{
  "d_expert": 320,
  "head_dim": 32,
  "parallel_block": false,
  "init_std_down": 0.0,
  "weight_decay": 0.094,
  "schedule": "wsd",
  "seq_len": 256,
  "dataset": "wikipedia_en"
}
Below are experts of layer 3 (counted from 0) of a mixture-of-experts language model. Rows are named router (the router's row for the expert), gate (a neuron's input weights, with its number), up (a neuron's input weights, with its number) and show model dimensions 128-255. Each number is 128 + 24 x the weight over its row's rms, rounded and kept within 0 to 255. Numbers have three digits each.
After each expert's rows: "mostly gets" lists some tokens that are sent to it at least half of the time; "gets" lists some tokens that make up at least twice as much of what it gets as of all text. This comes from a sample of Wikipedia text that the model never trained on. Tokens count by the router's weight.

# expert 1
router:107112104137128086134127102120086149062087129115102136106128128113126128160143138156098133147122101115151142156122142140117162118107173119123107098112093112123190099127117132143107140187124156161109130144148140139140095132140120151117095106142097138117109117172127135146121122124110150126071138157102146110148116094174136127097130106101134104087167066134144124167102164154159153116093
gate6:151041145103142131167109097081131128107122127151128142129117117141146103138159107132146100179172119123090127159135120151134085123105120086118126134140125129125126138136162098120133149121104128127126129166194134106110139102142109158064129138162062088113130113130120123151126122116126139170123107156143137110147101167129113114145115110139134128114114122137144084110118127134142113110118
up6:131096153127152146160128098117153112116118098144123137121110145123099147127140155133148109134139133134102092116143093147158146109079130099145126101131114136121101132146123131119126138134097149088116094154144122096124142108124127156077113147152100143144136098139121104121115118141119113137160142173135129106124104148142083095133142135170153143128123156130137067112103127111125125115141
gate7:094145166140122096140141139099152091138139075102132076136140104108121132123094120108161165158149142107097138077103104118105118103093097158088147111114146100115156091110118190116112113113148141196156122097125130136125127158177169092137101125132144163092129098148109124146123073123158143154090105119136150178117109137165117124098154117135163114100117110151112108118138105139129105150145
up7:124120155132140116142100120120163099119136100125136116113120098126140149147142131124148128198161121132100153103123093146106121129096158153106151100173137105102155120105130167160145169159164141192187105127108140132166163164144167121143134146127124117102084141136157104110102137100115142126116104122105152112141115113149154176147147111163146126086124096085113105134067146163085111121124
gate8:209115114146147119116107156131128126115140141124114173114126107103122166152152143104067113108148097108113155165115140131125117108133110128130103139154101136121154157109129155148147105080160108130148115113100090164117070134120140115150112123137116127121089094139138124156137114152140136137149124121122122111118141131153077146116124138125142134153128128147168105110153108194118110140165
up8:101115161115136157149138076147115130180127107148141113175150132156125104092107122135153152138100164153122092117139129103109151172124143152123158117150158106116114140144100103128124160179108140121161131146155122088129176134100127119095112111137165137169154114140117115093114149148109123143105121127115136136139140118096197114115092084152122115103141087130105141145111134081119150142120
gate9:105124122158150156139151148161171135123151141127149138129160095162109112121149152118140128123048142117127112089153129140186118099128080132145085167102134106139126160126074111134165123114138127119125146137101155138134080151120156106102119117140126148096150162115149140137125118124114127162112111102092103139122140138120160103128155092179149131161164145149164115111145130147159139145120
up9:173126125119144101131103115110104143146101115124100130137099111152152110132116135162104090137137124115127136143077148101085122132139176162121146094136126147145103112104143141111148126109132117144127170127144132104122168100150135122168123143113116116162159134094140085112144150151154096083141150151137123135146112120195087123130103120101109170120115136108150152123147150131144094122131
mostly gets: " of", ":", " between", " for", "):", " to"
gets: " of", ":", " to", " for", " in", " from"

# expert 7
router:114127175136130131145156111127119110044127110129118088102115131143150139124160121132104134126114117095094148176082088116156112114147132115091180105112104126108128092118137140119152154146139145142109141122147092153138097154133132132072132160156137132117078163169138191122109119112125138139129130093093130086109084121116154133160071101131138145159137068153133149120146157137119140149151
gate4:110182133148142127126128132092117147125123136148174140118086122171089142091094146128130144157123089123108119099114129076104122157109132167080161076142152148092174116118144078093130146152159159112140144099159142102087099083128158153130126174138134127138139127092147166093145109086128109170127119118120154137146145061112119136136199135149117121146160145100115126112120148110135148152130
up4:139093126118143110169112142150132081124163131110092155124135113086178128161105120129123119129123164121155142145122132150160132101135110130179101211137106127179094136108144161153121133102093119139113102154089123165128153173180118087110141104104156139133144116168085131132096137162104142103084110126143150131119103173148103120135097124107132113125070097161132161159099087155112100145122
gate5:160102174123138097117125064135080148123120128148127134099101133167148135162132114109147107145157126130115109103140136121102158113156125113163143143178091089112121114126092122149115141132094171124122123136147147108144150127174128100107099157161144110143143086131157129156107126146110115176149129123132111126145084093111137148140153106116134115141088116122099078137082145119145169171123
up5:120143091117124148140116172125168110128145136126148134144151120103125131097126155136105142112115117145133150167117132119139104141104145137095125117072155153133128142119176126124151088134148063131124116164106097145132127138077126169138149111097118126103114165110101099129136117107125163083103135131127152134100166152139125112122092145116127142109160145148132166126151105136110094101158
gate6:129082136125101112121137116109157170146086141136181142095090135090102149166138118143096150132121117126144092135099074128182101157086125093137145130150120151097085141075094135155120137149127160131114116140108103126125135153170097129117133147151142143130105119116100130108130148102117108107111178162129146143117102096117096135157146157151142113133109117122107088143105161080115132169111
up6:080081153137128150141129097126151132117150133145144135103103162096073128122136106122153098113125124146132124109111126129156070178082099099114179116134117104116133140103115117128129116136125123131168100121098096118156146124177117129110154167091144095132115141116073139143094151132117085108108128110135149150140103128126133122135119108108151131131126114146149115121115181117147110163124
gate7:136106093089127122105149073162097123106071111118080119175106133143097147154107105131156131126113090116205112172100152109130152140117106108146132109125114134128128125118157123159134157165149118102123167166108139119096170165146110151151090139076118124110089154139121149161138181114116182124099112119141125127107105121110130161087105137148101148192118136123122146119106135129131113113124
up7:110149096111142101111149109152118134142073118138082147174106134149119136181093130150128119109108095104186118183115133111110145092116095094131125149116102124114136108096164097171110148156147142098135126153121131110087164122111101153151107117062144151136101132137107150175127156112136194128123105131146108137089110138098119185062120118159119109154136130099108153116111139107126141135134
mostly gets: ")", "==", "===", "),", " =", "="
gets: ")", "s", "==", "===", " =", "="

# expert 2
router:138099103141149176180129125110109128092082141127164105089092115159132152104135117099136148142135113122103157170114101128129126072169171106127188072150095119132138140122115136147120140146125132136098101178114130150143134171108119130167128110148177166109099165143143119119127091150102115129131147133111087126111124120173120184124148109106083136111104084147107172104142158155111137164117
gate10:132121128125059123150098086093140113112111115090099130165100119135116150137129133105108094104197181145126143136141100149114133130116142133146138132174121120147123134156147128114105074119129126151183123135112108128078153131134126144105113130123154156133133118145130114150128169166158107094129082142113111105129159087153123164129176112101138099129117133120158103118153060149074101110143
up10:148106174135153124149175119121153134143108137153094120099176098162142105136189120130137125114106133135134107102129136107142114146136096102137103141119146141107123162138116178106159156147155155144112100077148163149164139167178100129150116120132108120100146131120153146139159090103125132128161161142128110108110121196134155072149127148143114131119100103152132137162143167110164139125135
gate11:174151127152108101043063114113175119159139130176120140143069163115114101110118149134138129099145139174155104111136118126163116126131121105124115124134127063161142112123131132141153123121120116113147172117138106139122147163141119136127165126097127171170159155127154140141136171112118152157096115140126131144093169083119159101097124191170140164159132098115162179111095135105118135118124
up11:104115161127102128191108122106132156135120109086129144111149132119100144137093143133176188129085109109139109067154130126117130175145107138134119105160135154089132160157092091125118149129143119168138107081126129141128100140114157132132139121143165118149144119140122107137110152132093127163146092152127096164159115120114140104161143096126135121165119143115165119144149111101142174133133
gate12:135144108135143117121122143176086152129101144124127156094129150120105120095150118159124125107148133089133165121125157172166118080126135092186110108101186105144157124123136122098180126159126174136112128119136147148138097111091124175111115108130094153130116171114110162146119146118133131106136115150132134141096138172159111132092137110147131178125145117132168168080158105122087157104107
up12:133145149119083050146153125163080150105086158115099176097184125128142087120118132112121124088113112134190112146113165167172111121123144102178112112111160103134128084117137116118138129182114150159136151095161195177138069145124097114142136122136096121122130129119081135110146113132146118090145113149139137117112144143141087139104159109131146141142149126131198162129131115114090145086122
gate13:110125129125112154147143134131160150118141137113138143138075146188080172134160122095112139140118130112133117142118141163152160133114135130110131096104129102111116104108146117140114176133122153115125114141082095149102139156148094129126104155139164138160187127113145132160098107123141136125151142134079131089128186163141100138128130108182162123116157124109089136134152128146106125117115
up13:074146124131104170142144130112146143140134111110110128138082128182084161134150143096104154117098158120131138115109147166151149133103140140143134115106139110119103099112167105156118172156100139117116132138089119154109156139148099120131105139151133143153157126125155133158087117134153119133145127115093129076133176127127086134136124102171148108133171112098096143157146133136117123131121
mostly gets: " |", ";", ");", "---|---|---|---|", " Hor", " Le"
gets: " |", ";", ");", " /", "---|---|---|---|"

# expert 10
router:139095124129152086124095105143179121117117118126165154090138115161151150115172132162134140136104135108107100144152121142165114158171141119139138132110102160131139132115109123155178134131101142145152134155162131118126114127135115108056101147089113078140153152138144081152118146134135172116130151108127087119123123104129112137094159112127113139114140144130093169128167108140167143107130
gate4:147114124166175107101106118127133107159134118130100158151135072142134192113123101113151161109126101155092124156166094105137152149127110121133148089137134148130094098077131121141101100137135108136109128161145140122143099122175152125126143150134108139142090133109097174154159155144156139096137119092164098144146097112102133111139160085162095148066117097165155150122113135106117107126077
up4:130099143132161110140121115103139070182126130145122157141136097141121194132109125129110161108110112180111116135136098063156094149116117103126166075156127162118115144111166136124135114131150085107152144141153117132133135097176105109127129114131150123154106176101147199150132144152127153113098133094170102148141125104091130090114154081140089150115154075133155146124093143129102132141066
gate5:101113106117128132138132118112133103139161158127129126136097140114139109098110157142177135162129147171126105110129124123156127153098153114148126136119125140127112138144085171172143105094120110105110120145162136124132186166083155112104131174136128133136139118069092129165096134168128083136147075152151142128131112152139099130112148076125126124087085179132141079049128145122118113092120
up5:139090133152128084095130120096097137134160108154131109155152132138094134155133139118099145146126081138111119112188123120133101154121128129169151128113175116144085136149113133116156152164144105195177116088126136163125121129106145127129118129115144141119125138101139113108139114185143165111133130143139152113118118092147145119131142123148133113129137142176154075204063100159093119131095
gate6:124133110092129117108097164123090139133121144150138143145162142127094128124132110118142133118143107132073150133108152157099135119139147087130157104112121128131086152127114133106122133140052126099095129094149176109107137140121121130097125157160148130151122176099138108112138138129125135108133143141145141117133107099159126114157112165152125117145146110141106093105153155120142123100176
up6:138102149193138147160152097161144136116149091111130160120097121084143096142109127173134098133099149138187100129142099136181140152135096169130132153100128152132145114113116142135120106115196153164124105150109086135124108132132169130162147115130101142097119111134164128150119133131119114139129108094084129133124116137126121151101126084118123144117117136122173149157106128136116164131111
gate7:167149153114134107136129135113154118112123141135146114092132083121064088136165097123146126153103149147122128073112128101136152109121180083159086156135096120140113134094107147148135153138082173129155110124150117150091116139125147139157153147096121103154097122134085133128090153080126143125134145113055138161087147137118131121085104085144110123127130103134095114131106101109139162127110
up7:189127122116092128149115165100118122111121158099160163147139112134055105150164119156141112172105144144096141141147129132168139159158135096133137139138111171128121158068109124119175159105093157132113117156139131127113140146157112136148128143099145118164141129149113136108111164115121156149114151123093151154136112142133173130109093087124122101103117109106109115136091063146106143111124
mostly gets: " I", " be", " not", " been", " being", "I"
gets: " was", " is", " be", " I", " were", " not"

# expert 6
router:133135154137093080125112165143156124150123097128127142125117134147115122157135135157137128148115124127117136086139102130139143096158153140127159102116130125132119162112113171097141166149113135123132125161146098164097090138145132109147094112104129153156156120121069137165129149116104148104112154121118116135063117124160117124145102137178082104149126126139155172122152147092172154129108
gate0:134138116113118096124118102113160155143123161112127155160122137137100130138104162104156143108108126117158138142144115121157130143157125130150127137112153113150100157119134124165100111143102119064140110144128158120138103100091162157134098137116155124118151147142083167108093130104126132145142172119140117179098107096110106090105142144120112097160145119134140160086135151088128111123099
up0:110095125162137144132155141135112100113116097136146104108119132112157132136167132153095100157139116138105107098118148156118122106114124118124134114143115139110131110127125152085157143117153138203099129123124121139121143161151092105116152128134086131116104116099178092125142118147118136126120060167110138083158134142149129163147108118100132145094103139129134117184118097158128129126158
gate1:137124103119085118142125150145105116088105109130096163157104126130128126150118139141114065156163104110135106152131073131126156108141136142131128104156146077157142108137101116117093117147090156138106108114176096100088164145195145132151058146138117137113129140127133152128182147158151122182115109095125101146137124124147096164077120109115095146154131149106158141128109171126147147134099
up1:112133175158195140157128114139150151164161149105157118089169110129101118156119104097167166118113123119132161115132152109123113133117153115142118141120112154089118108128162145183129143116125142122119158107135167128161138099069110141131167156088158085164124129082125095100130126120096121084147151176122137147123149142116158124148135127120145116099123114144123085109154123150121117143147
gate2:078125165125135109181140147129164161142098180146126101140085131125143123167113124113096144133112171112155116098142093171091117140127110149129146155131127110139167142130104101084091119131147134127108140135160099145127166141124161119123128056159095129137129131147145152126104111107121166137134129135136143117121181150117107105137119159128200113128099112133136100112106135144129122075100
up2:132129128136134097181153179157096143128139152090141146111167087096147107093114109163149103088128112134112128119137120079112134159112136135132143162142120161104194180129116115156119162131158148113148171119120164143149141114140147073126073145146142143167131116110141111110124140127134139161128189138162117155147165083122153135133115109115168130132102112134122147183086114121131129105098
gate3:125090085131128086163174122133137085142116134164115133117107107120168119087091157145132123139193087105102109158145105091142120118151138126151105104115165124106156179099144139146078104117149164115103151154150157152119133149148089132108079111086141135146120177122169136151126129115148145111133136085123112153148117129136134135107089100122108113114146153153157126099088154132108134157166
up3:112097147124117096117149129155117116143134135158155131135104115103146116125118153152150128135148095107099070144148126116110119160175122156148099106123116147111098151113146152100074117128127135107141109156117164162127118134093141157166101114133124146147122139131155165153128144110132160086135130062134135148097110134124121118130108118139111117103129166142142132115136113111125160107166
mostly gets: " O", " Sa", " un", " Val", " Qu", " X"
gets: " un", "-", " O", "O", "A", "S"

# expert 3
router:116145112161171184149106120122124113095126114135175095161104136129095152141137137103117130148109172099122111128087149143115160061150136169139128138122119129159117113111149158110139184133150111199118181117114150149079130173120110123132144125143125141120143169144110158098112115122136148111146139085139108116114148126130088133111151113146138092166153128150117148131156123128095139120073
gate4:139126094159145095131140144155090118127114092128072136111104136142129134118123104115131154137138133118193096118143130093116142138139119148151150117100175125087069161128108128090108122111093110119097132146102140127123132130143095146140156111141110103114173110119121150095121106077139093147142158094154126117174181151116172127141118119146137192124119148140138107109173119111113149120089
up4:096105149103093168125147125127115126099147138148150154150150108152141175133138096133114104144134114176111153159105148131151107155143140124087107115142083149128140124138103127099142103118185081117134176132185105106140144128144171114076118190109138149161108136105128100111082173166100124108114136155146149144125126094152105115113144122136127070132130119122119147148125134144187144103175
gate5:123118122065156138122096152124129127106161126127146121167098128110103153180082131130095111114098126134171132135155116133129134107145145131114153158143109149120071122153161180129145138135143128109107123130151112140147106149101130139111147112113127126126127174113129126116133103097118110128095149162117113177082093145115106136106140125142138089119157094155181145132140092140158154120164
up5:146085092144139134140121129117103129108162109130138100111130143136132119177157114120131117124113111139143162129117154129126156088153129129121137091161107129085117142081094120131110100146116114140118156132169117124130094131133113145121120173137118174137110154129157142138050120084150169157107110155117095116125129150107105144162118168100175089148135068153110162106141140098171081118124
gate6:133127094138164123135101154126169157130151139174109086093135125136163109112164068095123123143158133141118154104155155121126159115140125133136107153120123103134164126149090113127150166152070131159138152132130116121172127166158128153140148140148167136079097131121156104153106096142101129092122062088147133134111149155122153162122164162125146156154156137117122111142131071133133152175139
up6:114128163125107124122123141137090097082115148107113163122150115140077110136108139104128108092119108099138105145089139161134115163128083148085158116098140145145108182094132121132078160128168129153068099137126098130060119124149114097100125121112087134112147116129080174114144126120160104148120134133148108099126125081120119104113111089154095104133109150125156143160109170143133103064155
gate7:104139170128124154149097078099120158108119116107107135115142156169130182109135145193109164166153108146146168120118126115124109107118129140130099118163138143120177126125090129145117138154140153147129133156122161138063103119111086133145137128127109089093108110127140125164118100162164133156120113095109196149103069115145135122117137148130096116104193124107113068135138114108108125140132
up7:171119101132116122096147175129123141130138089176131143125122106136099091138130120080123093104112132102147089125093125105149145129133085125135177140089118090134124078146150135053121135104122124111128137133096076140148136116115168143118134138132135145133143177115138113061128179102136133098130139170119118125125156165102088146135106117123164104192095136131164157142136145137128160126118
mostly gets: ".", ").", "\".", ".\"", "?", "!"
gets: ".", ",", ").", "\".", ".\"", " that"

# expert 14
router:117116127140109088140133109118132085109085141145131115110123125138129093106141118091093138134161142085128084134097151141131102087084138106115111120117104149142128121177153108113114130112108127115137157169112110142066125175140105121142124129134108135081097135101086129072146121103182147127104128095126127105113129142137080118158129102151095146111146145151121099136148135109127151126141
gate4:148148102126139127133141080154167141147175163080143106080156059109174126134152131103128122127135120119157144147150159114147163118112139130148154124131117148134140145166139127128150133147104170109148168145085103117102163093134155117164139125160120116140156116099103121136111135122127116110060126141102120108150124136096162099084112149139113157123110150126098155182129098113135145143126
up4:111127152095148095139116155148103179114107079145138176155139182156095152095086138099154110152120100101116144140090125162158124114131101168053141103175161125158106149163136121165128130089146143185111089106154111137141125181110129097072138142114135132119123102121131163117135144161094132140152144098121155103086149149119145141123113136123121103138163094105111157091089140091107106102113
gate5:085097095144108099127136177099087161130092113145150127092142194134067114160136073135164113119112096117162183155143141113141117150147091140110077106135109117158074111105126095079141103140094122178108130169122134152162098127131129156114126138147141122143135118160136120109146098166130132106104097129146156126138101100146113101143112119118152133140147156110114112124171120150062105156139
up5:087125103165123134130111166113109093144132106130117125077167196170100110136129067139131147122133103150118112176129161122098098121157116119103126120153127125144141136126100120133133134161089123158126125136153165159123153155147080151115119147110109111172152122141162098108114184137175165122122119136121143124100091081118092071143095125125154128133123135129118122138128122172094099173146
gate6:159125140134112091142099134102121127131174118121100154119070137133163132107123100086088191151111081143122139141103098098136119129146159069115138128110134109146149105152153131143126161109150166129135119132148131142100092124145109130112117075108148192131151144109123144177102156146115112128114150115167143140159096128142131140140141096129123127171106145145153114139115125139093120110166
up6:130105157111143150095169130112122152121093110121196140132154106134129151112132111142194116134156148066133104136162134135128139096108143130158098156151133099112132140127111133123131075122069106138144132123139113164124157155126146119093162148123106103118110117128165101087152107129101138152113172139108116121117172139146103124139136133140130115096128105093168158180125158140182112161152
gate7:120105087118105131147099159149109136110150097116088088115144170130128152129123138146088136160135132117138086092118134141154072104083151108109123181149121144162128127114122138133135152128137143131160131131075129165164163109105140110144171100095128099114074142152154134119095089141130145145137119131098147114168136094122147132161122177174118135127126157135131075122141113139100108131113
up7:130154131151135087137171140107145142117117159113188142151091097106115118129129132118129130151111117118171129132149130080120142116153147154177108105138102150104139115112153135116132116120100126138129129136155151098111138157147155122089109143149112120140165150123135152129118154124099125125108173153108148158089107171133121127119126157093129103130125097134169174114090086153125102115141
mostly gets: " made", " but", " used", " due", " However", " moved"
gets: "ing", " and", "ed", " with", " but", "d"

# expert 15
router:124117134123155186152142145125152119114100125094169120122143129139169098118133118110100130130125098107079123079151130142132125131115122119075142145162086168121153141190154137147127161108124144139163160101105104126119118123118163087159096118108157154110123195084113145146110127095119151140134120145121162130121118101153106122107147147105147156147160088130129124102179137134118105100113
gate6:096082090086121134138126095123127166106168109087146142117139127145087141155107145135125075138149119143135174109099135140152094121118120098121130086129127120117115138115137133156127083135139129099114138105137102146145132120136101119153112091131110073096137081160087151123140087121162169191119170129083121182151169068113109150137171137147115138143137100107146110149097119139133141121154
up6:117113082088123129129128087134156147110159116075148125096169089129101111160085173118122086147130112127129153109114152146121098121129131075112108105138120097116084135093115114134137116128162146108138143094110097137139141120121125127142102097156113072074138121139126142109121137139148177160135149137114145153169150111098127165118122129174116122134129105088127092133127137138129125120138
gate7:109174138155126117124179113085068139128111080142100180104116145089163140110081153118137104101128142181133140126100114104101150111131142141147147149136133136103132100146156183116146108122111124126145124176117132124109116086121105127122096109160163097143136126132130107102128146136161124161120125126111119108173061099089162129097138099110125129136117126115133149130119125179103109112127
up7:147112112115129139104103149149203116142137126173146091139106147186081119128164125095125144138152116071143138116137157139160137162123115127102116144109142109152148104090129129150128128154105102124132126099101128084110119101091141100100117147069084146104109135145140095172135117112115135093159095120157113147104163144131130122147128180141142103135115112108107129098139139070115159158138
gate8:114106104153144132148131092137102154143110108101106121106129118109104157115094157136175109139113144124150122108117119111088109152119096105137143159092095135141086121205157101123122153148160141137117112127093093152150108145122139126135119095153091167135097164163146140129108114115125144127118145169115150073146142098100110081129117143168168112136109117142146168086106132114140139105105
up8:128140100135136144110141133120158108106121131130123137141155136181154130119151075124112175065173093114145097132101158142128137113117128155117073136126165111124144173150128133131136110145127113120126122120164114091141173103121114136138083141105147080077178161083101141146123102142118123152105123083147124153080112090135129141114122107087105115131126143121133126152119148115142146121166
gate9:119090142098120097148143122149113167177159154126114148121123131135112135148155113120116138135114112156114108152113131120143164118133099111105104143147199118154130148128174134123105143119113108112086135153101113121119148118091104092167116125136137164133079183108090115165098138110091172131144136144135111136135155101090123161117153127113153131184142150106106104084125089135136116120113
up9:166136114137109093134172164148095126082132129147151128144090139180131158144126129120126136098132113118121135135120131110161114130108142147145116119150147093119104190141139157149100118129114100134132155104104137108121115069103141117143142112093143132145146186099075151111129159097162138104126122116128170144132126122112140121123104127131122143113138158133137157113185131179192109125126
mostly gets: "aya", "ía", "ya", "ō", " China", "ai"
gets: "o", "e", "on", "t", "a", "i"

# expert 9
router:129147119144100154164136126099119132139091115107101082089141150141103126148139134081148154134097097138151101108104122129086129138107143146137140093128128203097131120147143118133140142126173133158072079117132118119111137129117140128113150135113110144159081153090129181123119152138077128111120143115116088112137116201116097117139119118145137107089133175114113174122164133158144141159118
gate30:156132116087141138137076106111111121153147112119131114096180124194155161142151147141151129131147110126101104113135118137150095149091155139114151112102117142121097135125135135155146129137125095134153154108108111161118116119149153157129096115114125146129111154122108194127183080176128145165080152143141141094136113140120147126099121130124135098152116091123143112124147130135148160166153
up30:110148128127090107136147133155145175123127140191147118095123159102139074102105107152112120163112113110190134111125151115154123118135136145128119135140162135123143189134120090100117151067088158128098117119103126137088147099130092073088125142135134062133123107126090085168081146097100101140115123137097115166128128129102124172077141113105149175156133136134129157118109138126087155142120
gate31:118123100125138103138117120103112110126142085119128087154078109101119099167118127117154123129127145115129145125123139153179141118095136140128118120120162181129174121115130179125135146152138152123157086175103156106097150144108152147118114087107156148133128123127108102097160137146101150079122166092146093144120146186142126103137125164157112122094188143153123188150121118105133124123158
up31:085118104127137083135110113105115126116138090126126081160089122162149155163157110139142134126125150160137126126136119133152118148097178135106129114144162193173137089106142179115132138122108131155139101164092154101045142148146153132112142132124132160142109132138113098119198145146114140084142155115142111132119132164124127106151142152138110141093169130130155173127087181135102131146155
gate32:083124170151101072126186122120162069176117147116116145067117121129183161103105063108141134093161136148090109155157094122126180165107118126140165125166131101129066127092162083130123133173177106139126155141135152130120146112090106133135119154112150145135133134117118119128140150151074100092117137122151120113140113158123131131137151144135178115147129107161108081106148127137121166109109
up32:150111117113138191112094102098117201094153092130148104157111115152086128152186175132132122161123110122149129145123166126130090109147130133135127116128123150138177136154110172122151130122109165119100122123089112125098127121105127117158141092143125131147113141132125110127147096136159155171085144121120151151146156100123111101102109101123083156125125155120152170113102122093111067134127
gate33:128109094166094131119110149114109137140122157120140116113167139161078119149121167139141159111144111149172089149171144126157131093137118140121088169128111135145150104175100138123182104167161121083101142132122147156150107163125091146120144120133134135062141131130140146126165129121179143083141151132108140133146093138108107119110135132116162086177114115076122114107118148156191110107100
up33:136123156131188095121131143154147110123124117124104182130160140085115102120121126098096105145100143121131149129109126130141101115128129105146158094153129127133109122152167171097101082136136120134102150133145101139129118103126158088164122128139105123119107093140112143166108113144108105100136136126122132097125146091192161138135136142134149134098127119105110104108130153116114117117109
mostly gets: "0", "9", "present", "8", "7", "5"
gets: "0", "9", "8", "1", "7", "5"

# expert 8
router:162102143150169114168164121128142142139101092057123122145102124154123112162186136120081105113140117103129130153150126146117190135102192122123165095121115123111122136109106143116213184132148150131083091162082114120087127149148155084148117118145121129100077141091096120113126139122097104118143150120125092117122135152132143120164139110132134140098093092152127150139143126140139140139117
gate4:166164154136082134149123141143110082119147128125125153068169148117135123150141189102127117101131116120118109136139086162099158097113109104112158107106152177150105092127117132132130135130096152142142121150146158162146129147167145097120109155114167164162105148105121157110130096158130104125116106114100139141139130133148119139143140078094122105138128195115079125139135143133129113127083
up4:161115169121169138076143093139174115123148127112132142140130122065142155097117140157100126143123157120089106108107142104100143115133128100150141135112119111122111095105130131123149162143148095172166108125068112129150103132147129114099111112154103174171085153141134172142128148183158137121142155197113122128107142123140109139094126161150163145119104157114140129126158099134103153157191
gate5:150148106177164104116130136118093101097168172084095152159144122138137119134085104127127114137108108145155144124148129144133138090118106114118116071127088137095144100128115136138122140093148134160163142086132123134139107134107139160118116128105133117076120154112096180102135119083111120119103145088069101108157091145107073141173125144131132098137105146120121109109202128150160125125122
up5:138140139128155174147128154090114157133085118168152102132121132201162102144158097115136158121054113123133147154138117166111195139163129141132161173162136143139148160115114137119143124123109103128123157109143126129133136109135117141100120104120158124099114125132140092173128109129072141145150095124099130093130104126116126133168126124156136132141146145124107124130103152089131132170105
gate6:101161106110123121120102107164107091117150132105133148124130159115123130098158098115106097146108085168150113112156148132116121080143134078143150138136109101101175109139140104146138138146127117137078123117097096110149106130108150139142136149151150127131145100121173098107190084126123151103096137145105133079148125091161191118120135152132120110142120095131138116128129091118112179177134
up6:126196101140101137091119135129143107129146093107114192112111140106132115090143102119151112138134088161148121143156153123140132110091139129133112149138142113128130152123139117136118156138144115142078105132129127116152101097102165143136172163134150149158130139121161110113189123146137121106107092129097155110141116124149142129111140150122093088160156070099139173101174086114121157140136
gate7:162138151112150114076144117160135096178125130104140128136128185104150079119121130141142098127153071146115128165139108098125134124163097094148133097135142094155128118122136107086083089148144163098081076141103124113167147159147117107134156114176111137160142115125117150101145126133124149106101198141182131141115119099151109152116160112106066147134117138141101116113079166106139105131091
up7:137164131156119133130137121169144126153124136077152130074097151100152083172121171137127121172131120175120148096159089134133152109129129151151160121135161120135088102130109066084116100154165215100134114119089175169153108136156173152139144122153079140146145161120182146124179099138103134119123146096165134128127158133147138142139149147100136157161121152144110119099092148102097135137107
mostly gets: "1", "2", " Ja", "3", " Apps", "4"
gets: "1", "2", "3", "4", "5", "6"

# expert 13
router:113115170167132098167132113156124138109139140087074125105126134123152124160156120137111153087161123115077154111118141164140136137128110147123134079148142115098118116107166140099134098154129145126087130091138141128127116121164117082121134081126125148094074120132113117096131120148084132103087118113098089155114136176149127125173137160119117109112154090141103182184136124167135132094114
gate4:144101103178160097103117079133104136147121100104169147148135109140165110126131134148139112127140130107129155147100134163158159122135106137101139126145113122147097179118131102113088117116120142097138136148163094136104161099119126099147078140125098125132155143116158145158101133140089122154176110102107165146152121151129190131123087152145121119097151154115141128114130110153152137094142
up4:126131130124121121143132136175138094146116151103129144083097156085094135148115116092115136127124144164127127125141126138117141137123169124165080119114140157113143105155134166077145151132149119111111152117091130101112075133163149128103166112132120169130127117145092101120153166095176151099085135135135113156116112089130066111137129136132121156151127111176110105151147161093122098154130
gate5:138120078119138113130155142106164147117122109125129111118125123141123091149125150149135124133103134095100130154140135131145161140137127109117146124116104156156105114121165119092125134149117100151142127146096146122138084122112149140132124132114106119144092107125123140118086103129155136133105145137123116132130112059126151183103172106111135084165162122171170110122135131103149113120106
up5:140119134112107133122134168122122097112139115126114133117145133132086154093119159113192155154100109156132118159146095146141085155115123145129129134123129120121125082141110121107096110123141133099122100125135113117130132078143096120155087118110151120125105141107122157134109141106191132097115176116141129110110076168122123128143113065124098156159135085150136102151154110182141130089132
gate6:099141182120127140125156121124094138115108120143135167130126120174128173173160099149141114108131142124118167122098129104122103148134130135142136112118079109140145120143111137134149153131159110091104091131121141177136144144172111161149120139121141138131130143100152165111109136128130140154130080107113120114117141143150138091117120113133161128128120140106160141135128136133141174115159
up6:134095076124156116125123128131154087195127150155167113109104132089140099094105132097121125162157116133143089108184129168172132090161147101138108157123172151082109110149150061131114111102120140147147163125142133115116119152102147109100115127108111125154119125118136141130137111172130106107106162132164118149137126139100110148123137151122097150119111121144123117095136117137112094140095
gate7:129094136130138150149121101142146122086112141161107112109114132111121165154128138131102154123165175146133184132095127104102129106130134138131153122126150143145154121083146135118130096090105133113143126123098119162115120126129116119169114161092120124109117095150100118091091168146091050095116129138132111134162176100137120110143111143172163084142131126134138123172175079123117116096124
up7:123115142141163149119125099145155107094152152130096120123095115132128160119116134148152163108139142154157186113120125095079148117126122129128162122107137121130159146117161115142114115095127132097147144132098116117090158135133154111155153122114110157084129109139117114115110162153077079094171105122133083101152164118119134110140104134122150066133127131123152072145156113151122126112106
mostly gets: " May", " July", " January", " March", "–", " November"
gets: " ", "–", " May", " July", " August", " November"